{"n_kv_head": 4, "qk_norm": false, "init_std_o": 0.051, "optimizer": "muon_variant", "lr_mult_down": 0.7, "beta1": 0.93, "final_lr_fraction": 0.0, "batch_tokens": 32768, "doc_mask": true}
Below are experts of layer 2 (counted from 0) of a mixture-of-experts language model. Rows are named router (the router's row for the expert), up (a neuron's input weights, with its number) and show model dimensions 0-95. Each number is 128 + 32 x the weight over its row's rms, rounded and kept within 0 to 255. Numbers have three digits each.
After each expert's rows: "gets" lists some tokens that make up at least twice as much of what it gets as of all text. This comes from a sample of Wikipedia text that the model never trained on. Tokens count by the router's weight.

# expert 29
router:116114133112122112120226118170152131138087100104135114131090082132100088163152136160133158075111172104107094181126082152112173076143132120141141144105169094121174116196184173138151147165144148141110177100119152116105108104141019154150111143068090102141138190126119133081165106127157109136
up0:092104167117146157140122146171135125133058119102120124109100110125106140139128144145147120190148136130130152133139124136063087128122081162121164000100150151081140153118149122126149104212204129140135089131103161121132078100160146144102116179070082125126164121143086188118177085129133112116
up1:153150144118112123093120110170133059119141100201104121135106150143109073082131135178098139102167083118114111143097092149189178066155169096133112096123149125088141159094148214080174119164121137113109186138124156139124121137145099126153111137154090111101143102150126113136176183078100213076
gets: "al", "ic", "ial", "ical", "ol", "ul"

# expert 7
router:164138137132067171181209125129142109117132111095170092079097121075102096173196150133176209102104198103085137166098147153091158091105132118089134184142118109093131154179134166132134147135127169160105133116129144153129093087105050113137105119110131122138162120117146190097125121166161109131
up0:125121106144094167160175174149131119075156163172120154097146164120188144156095115146150155105176160093097180087170088103105120140090124159165124092130147160131109104098116165142137111128110070155120135183125175135137092099157162107185113096122045127180106080122166109182183081156127172086
up1:081126090141096150099168205128139115137130089130078119119132126163212128104085128159132141150136054123145145189119163156120184101104107153159164115122087149116124115159119143094126169143088115083115113069146123163069085090109161107065112106179138155197121083120102161100074108136162108152
gets: "0", "en", " A", "-", " to", " S"

# expert 4
router:163121142195095183082207093125157097106124113130170103129125119107100073112255128160120142129133151099115190124096106130112125096144127114109099153129170108107117140189154118115156113110113172118070126139134141129160070122067077117169124134132065112149128118121150141161128157172133080110
up7:178083096131148110110161147094122138122139174128104124185101170125122102116190105113121187063188102126091117171130111117163160140134119146152157134122140159093176183164083138122143137117145148171140125137118030123130079078163161131135105143148084118103142067144084138127177139087101144038
up8:104080147114116085115159056120158139163217130129134058117129149129136147148124141175076092166106086114079113160136115127130144086149124108096102077161112158097140081116181108084074165126129123132180106129166208110181151167084105107085127103183138145127124091135147107130137171166131110078
gets: " ", "1", "2", "3", " -", " —"

# expert 34
router:162133139129061174181207127129142107119128109092162087078099124080102094174197140133167210104113198099083142163092148149086154095101127117091137186145121111098127151173139167129132146132125175161110130114129139158130092083106052110136101120109127121133164117122153190099129117169160113128
up0:124135112077146081167121096067123099120154150164174130107116159109055139189096089110135142116086138127155158164139140169106085098078132086080164208125112108156105125121114191201136137152104091103071166115130133155122129058113110155159131088145090158164160140144107166183116136145121130079
up1:179100135136046146103192096086113108140087130109139105085118126144091087131130109133088150121139148128079136122131100149178124136146102141186109081134084174151123117151137196151179148157122082164138103154096131134075103096200156049149123137171141163154186136150123105101116134194171084134
gets: " in", " ", "A", "g", "ic", "ig"

# expert 40
router:129173169122106191154122169124121097079116134122149114142123091127157095133170095111155151074147148098111197147107082162112144119129081175046156131092138099135034149136146128166164123136118158122097145155124103156146078128129118099199129125068140082156033165135134153133150153146152100149
up0:090141117195110176111132112149221120131107136198148122071123189129136135110116047113085080126132144130134222129070112125041170121145135138139123100127106137113098090096170141187143117102158168144137139137128151113154135141137136140150166137075146077151128162139161120096095115082120114099
up1:054146126100134143043136151132164120164070152114128132090156168123126154056121080167168086156132085163124169165147143132118090121139156134092105125102044134139075104146133130146180125118107175148182145113104107151166166128162139141171066100138083112126107100142141072136142167188096142147
gets: ".", " (", " \"", " ", ".\n\n", ")."

# expert 57
router:104134116103095132159181148194126070095093132102159083131083134119177108155155115141161130114090147161098126170099166137142125102082123156168138151159065133180125134143162145124137138109168086181056130112140129117084135044116106044194132133118115179129139186105111187114139104116115158153
up0:147145175127150172086170108107140081106118096127131194105082139163149123124090120159111087080139141129138092182125148119171162080188118118126164113179172107185130106164118136090101139125145077131097121110118094151017149063116131086071154117106136121120113149180091168179140126137101136096
up1:112157104098150149180167103200140120122195168101107138119165150078127078126136075016098128172080128166182134138132136117123116135105133131141097105096061121130124098119167106162099077079098130142111135163181111157099100105151161117061133172140142150161119079134137109149141157108136176153
gets: "l", "h", "r", "ar", "er", "th"

# expert 22
router:147109107170064129145162122146125140100123137117129121101123134129165025177171120135178148125127154113106145186133164124038182117113104126082148135112148136088091137222100184120121112214120162128065166112119126129143097118113121140167108147122065154140142115124150182104142142157150102105
up12:129139137125142099181109124172117123157130151145115087166151108131124154165065112044120187013128207174105123117103145142091185133117100126142116052123070128094130110139114146150099108146102153113125146105094107141172103098140118120109153112078144125174087143108133181073121126181166126132
up13:149099106225082141207173119136119167070084116085141146079156092132111129148141156099098169163137213116116059120155171113102152145182105107134097178103140116151148119102085075174097143094097119176110135154150135146142117111143138130109106122141135123113123127134159103176120091101166149057
gets: "0", "2", "1", "3", "9", "4"

# expert 16
router:122097142193115176100118073146158125150095123150129108107120155101165073174148091159148140113103113149131165183064114101080137143078134127121124141125132113158101181118182187104102119135183161099110191154138127151080136118087094037125144131133058152146115146133054168084143123139137089141
up3:132145171116130208135106118080055112149115186147132123090133141128086142120103088123167144137204071116072107104143160094157188150115112117121195134158134120102192134163099132136139141085199124160140083120127116118115076144112156090126143065079111126098147130152193113137127085177146097137
up4:107160088114158125066131121124195145142169046132102162117112164105183131165125051111149142171138084124185120132095097093212116121089135140124154122127132129108123131148157165166172116144159193100155104108119075103087157101189143081135125113166119125153152120141129059126115134126184088153
gets: ",", " and", "),", " or", " &", " that"

# expert 52
router:162140137133062175180205122125144109121126108089163090078101118080100093174196143136178209104114196097086138162100145148090154092100130125089132184141117115098129152181134163129131146133124173160111133107124144159132092084103047111133100122108130118137164119118152186097122116164162111131
up7:124122163098166190153179089122099166120152110089168112137160114106146107202145181101141194148093110154095119159159114141137148119147077128160159097131188103154225122086109167154121128140116145161108103147087128187114194080115108135094078140081091134115131143106085077137134133145175146107
up8:126151118140128132108134143153107121109148139161206059073112129140159085131096098065146164116084122076142092134105119168151150091155152178093156121084112103043086141146081207177175146152110114095127121125164116175141113063099137132156115126104143140119085112130173141079180144157106174129
gets: "9", "c", "1", "0", "4", "S"

# expert 24
router:168114145146122184106226103126119127071072104122169123138100136128139062173177095120136197115104144125086140107181094132130115131102111104176154185107158104148055147123086114112188176103191113140128183120127104108158142119140060146130075133110137137162137088119142115145156143164149106150
up8:129119158112123094126099184103155115088156103137043118160100141105098077155138139108127125183180090100107139096128124135096156126130166122124107050120195172094215110187139158117135130166091128089126116111142174163126090135122160129146158122184157081145150090130035118137118093148121140088
up9:105075109134168097099116112106172031110128167104128044047091090146153064162148141103096137174149088100140193138162115200171126122132121156104108094115126138120064177126113107115144140131167128120108121160105104105189154115106069123113137151174178134139128124123125113135123145139157117082
gets: " |", ";", "|", ")", ":", " ele"

# expert 21
router:094158134188082107105131078111093122107123157119156147152124175048134031167201116100181120107115170102114125210125146115130137125103141129143176143121080101115096151158105125126135147208155122170122141112145138124150084124138101167180119069154082144120146088113132134162147102101156078141
up12:091133132117119111038146095113179023103155174124154173141133131129098149146162186149148133100098151152133115105131139120121174106171130092134211154122103164115094118117128093130094126208122136165165115113188136135068113144125139086144127101152165119106129157108187142187127141099138067107
up13:186099175098119153116142096103110159105103155101132119133156134153151093084139154124147189075158075138123139142138158127159110099101174156128151052112222114067179126112154103121121113109119143175164153137104062120127115146141106140060090122127147152167050069161159167115128086157147149148
gets: " |", "|", "–", " ", ";", "."

# expert 63
router:193123092132079176150145136121118137112129109155192100119108145117098099146145167161140152103160126091088152125090091131133164135099110134143105144116101129067109174114157114136119142143158146167062096116168149146115007137130079137182136131111150100139163124104052159095133100203197137145
up0:202106124122097147135106138133188137130050098103076134098123128138111099175107133155155124158116093126138086127131111139108102172140142121174081191125069155164101122101111150119149151117106187110134109153217155104098092119157104063071130112133117088174165115110106134192128122099207116093
up1:122090121129142206198114107096134084133115126100105107107140129131191105098134153127089194103171057100101143077136124150148099189126162151103109105121108141093081162105176180144181178139150072103102126071153124120105095140099099127148134164155123110142082205112156112151126150154188137144
gets: "u", "he", "ra", "e", "ro", "ur"

# expert 20
router:145183169097101174136218145154135088114149129151142072112070165098097131182134109148119199090113102123114146126116077142114136090115080131129150093130138124085145176187118182126150198150163115119114191127094144149107123055132130111115110156115120177126091063135102190135137103122142146099
up0:091146112131153112114210143102089102152123122138113144143116107052074105144135108165143129158098076148147105137173151150134129053120132085039120072129141163096128169140126163187107109136136185115139138142113115168135147082157065112096158181143063157166159074149137102158132100095122100107
up1:096156165156188135133181164111180135125111135143150161127120105079122107156098096142127090121111127184148220103151072095077133173125053141167072076130101164091134156102100061145144108078142157119131156126119142140189148121130145116118106114091112161119108089112193168150152108167113083149
gets: "ing", "ent", "et", "en", "ist", "ord"

# expert 14
router:140083129121089161112124173203146101123068127131160087149073154104096099138159152115133196108116191098116123155156123142129173087092098133053107112134152123145155154123169190096139183151111080175057095133148146137122107122118108117092110130090151168150125108128059113144146095201164146145
up7:133152168120117155144183134140149170137127128128091145123096069056113174140126113094184113118098111102096154116175118128193177104096111140089131127153104124140127107135101141101129109083150083062080080122150113115231167081145159095094106132098113120098143175148150063158113207119146149118
up8:133137063109102103091161125107109113180130149115062148134089105125097128114086124183145113114122174172133129146087122137094181080091128133180122155136131157160172158104158099127123172100124164058080137108088099144202098094098157141133117104164169165176099131112134170191100101190144140068
gets: "it", "at", "et", "ur", "ir", "un"

# expert 35
router:111218088134090170119171120122128097115147093097129100120056142113140085168199095118164182070134167110085139129139156156108173135090083096157161119138180144082100132143137156096155168202175099152112093111107159116175130117133071146096084133126082123162114113131117134124150164169158097119
up12:179163120127101145084112158134134197128126151173103145159099100131170143159106069104078075093154216120153121124149177149094201165178142146107125116133124176144144199117131109098149140136111174107137145098102141141089127069133124122145150102097112196170129114120147133108101079049098129098
up13:100186131126053107123143136103118129105092081183158109137146154081130100178139135091124097129148132103145167189119107140155107141118100132177136082128134128137088144135130122194165135140100064135134172108123130127177119133203173083100139145103079118236128106138125079156152169074082099133
gets: " |", "==", ":", "===", " –", " -"

# expert 32
router:161137160205115173179214077110154126117148100111151113104111109121084089156184099115165189088146173108099158117063121151120127107116148113089134142146145052118134135204145143133102122116111191133100107122126134128153059111110041114152128136107087111149132127118162147180130136163118099131
up7:069110164154128205175117138135097140138185137135112051089130096160129135163129127123138166081143098153106036123134148106121159098110094148120157115104139110083102165207097149169133119121190118144074120162162145131123128092071075084164091127169205099109103111142126094127129147128105126129
up8:119153159157147141155118128120128157156104148159119129090125061166167141145118124123161082124132136041123175135179137139168189132142115121130044101130104068113130169106105184099084137109099090114116116124141156124109115122167071093129126166179177086092072183096060150159115170107155132084
gets: " ", " c", " it", "e", " v", "en"

# expert 37
router:160136139126062174175202119137139108111132113091168080083099114079099099171191148137175205097113201097079132165097145137088155090099127130087136189131117114097125151178134166127133149135128174158102127111130137152127087090104050110137106117109127117140164127119149187088132118167163117127
up0:140171079180157126108117136151157142122087173106152054110132119135157080107056125113155157077149177121117153155124165127141180101124141097109092119111157083186130067211176156134133097142117126079097090159107109175090109102114155112133077138123185124157131151143088122184074107119168150125
up1:194111128127150109098134157171128102068085165109129118128066112128150111188110137173042145038098129157119067163147158129104176180133119094103139132119091086115168081170125182124128144116119175150156156122154131099137125137152112176111161133138077098128159158102073148089133111175161164122
gets: "r", "h", "f", "7", " H", "iv"

# expert 33
router:161135137134059174170210118129136108113128108093162096075095110076102095173192147140171208107108201097082135164101146148089153092099130124086136183138119118097127159178140167126132146130123168158110133115127142159129088083107047108139102121114130121134161123119148190098126122166162117124
up7:095189136145136141156143153152145159090131146119114110163039124168070130117107090139118151156132148119151127150154186141124161119141149104142199113142109125167165166158175131104167194129100169178085084141106091149146079100095153131136104132165128186161108116133151095128108110163148011130
up8:097140169139127127110139143167158101147091099131118133134127162112163105125172132158096242139114159099110145170127103100090083145123116107102135094139196098122128150111176162161160154139139185184116158061098158178045079112065097110180121094120126151106094163141099114086134126121121083135
gets: "9", "c", " C", "2", "7", "8"

# expert 54
router:133150121138057140156170122153158132117109173122173091156138114079162115151134166155140132167103185128152141194113110156099138099054135152109066215083055092124076132155172105118120121124122176144161089099166190127167114117164067116149093134099071090147122125110123110132121158121148107131
up3:118090096154121149116207157145131154114059123048196096139109142127203147101137122111114093179163139168163108168114131156134182076123117117100112144102112139121091166065100157104176183169105115078141121126132158094167111126180112100139155143131094088162115098127097182114098106101123081145
up4:183093120122085142147109123088078068092146191069133147128179129106099123112129168133102146147115110159146177111141149114121113107119106141096140198143234150108122122163141123127128099150105190067124168163144108119099184136141067136218182077158112118127136115090101112147119109137116130099
gets: " M", " S", " R", " L", " B", " P"

# expert 36
router:180119129190084140151226109129155068116150165081124086063113174062110145138186121160147173129086162099136119165144120117112163119040095128087145183119153133115167103155133142087133138132179160108143165104118182147134116110116101123109124130075091140129145086129131188131117124122170133119
up0:121082129155125087132106127126194063166208133078196111129151146111167072144160086110083075129117107151175178115081096164075115101050174166152144147105128121204120158148071171116084167108141089126108108088128106111139127153126147138134097123092144146119152112127123133124097161140094142142
up1:167202168142077091127120086124165135142176124098140136125133163100141112132179101168186071126105149105133123172133111109129116132119163135170207162149153128150143100220143164118154126124161147117125161095102162093144141083164100207109149067136164105133126084110127161085133072097087135090
gets: "st", " st", "est", " St", " for", "ast"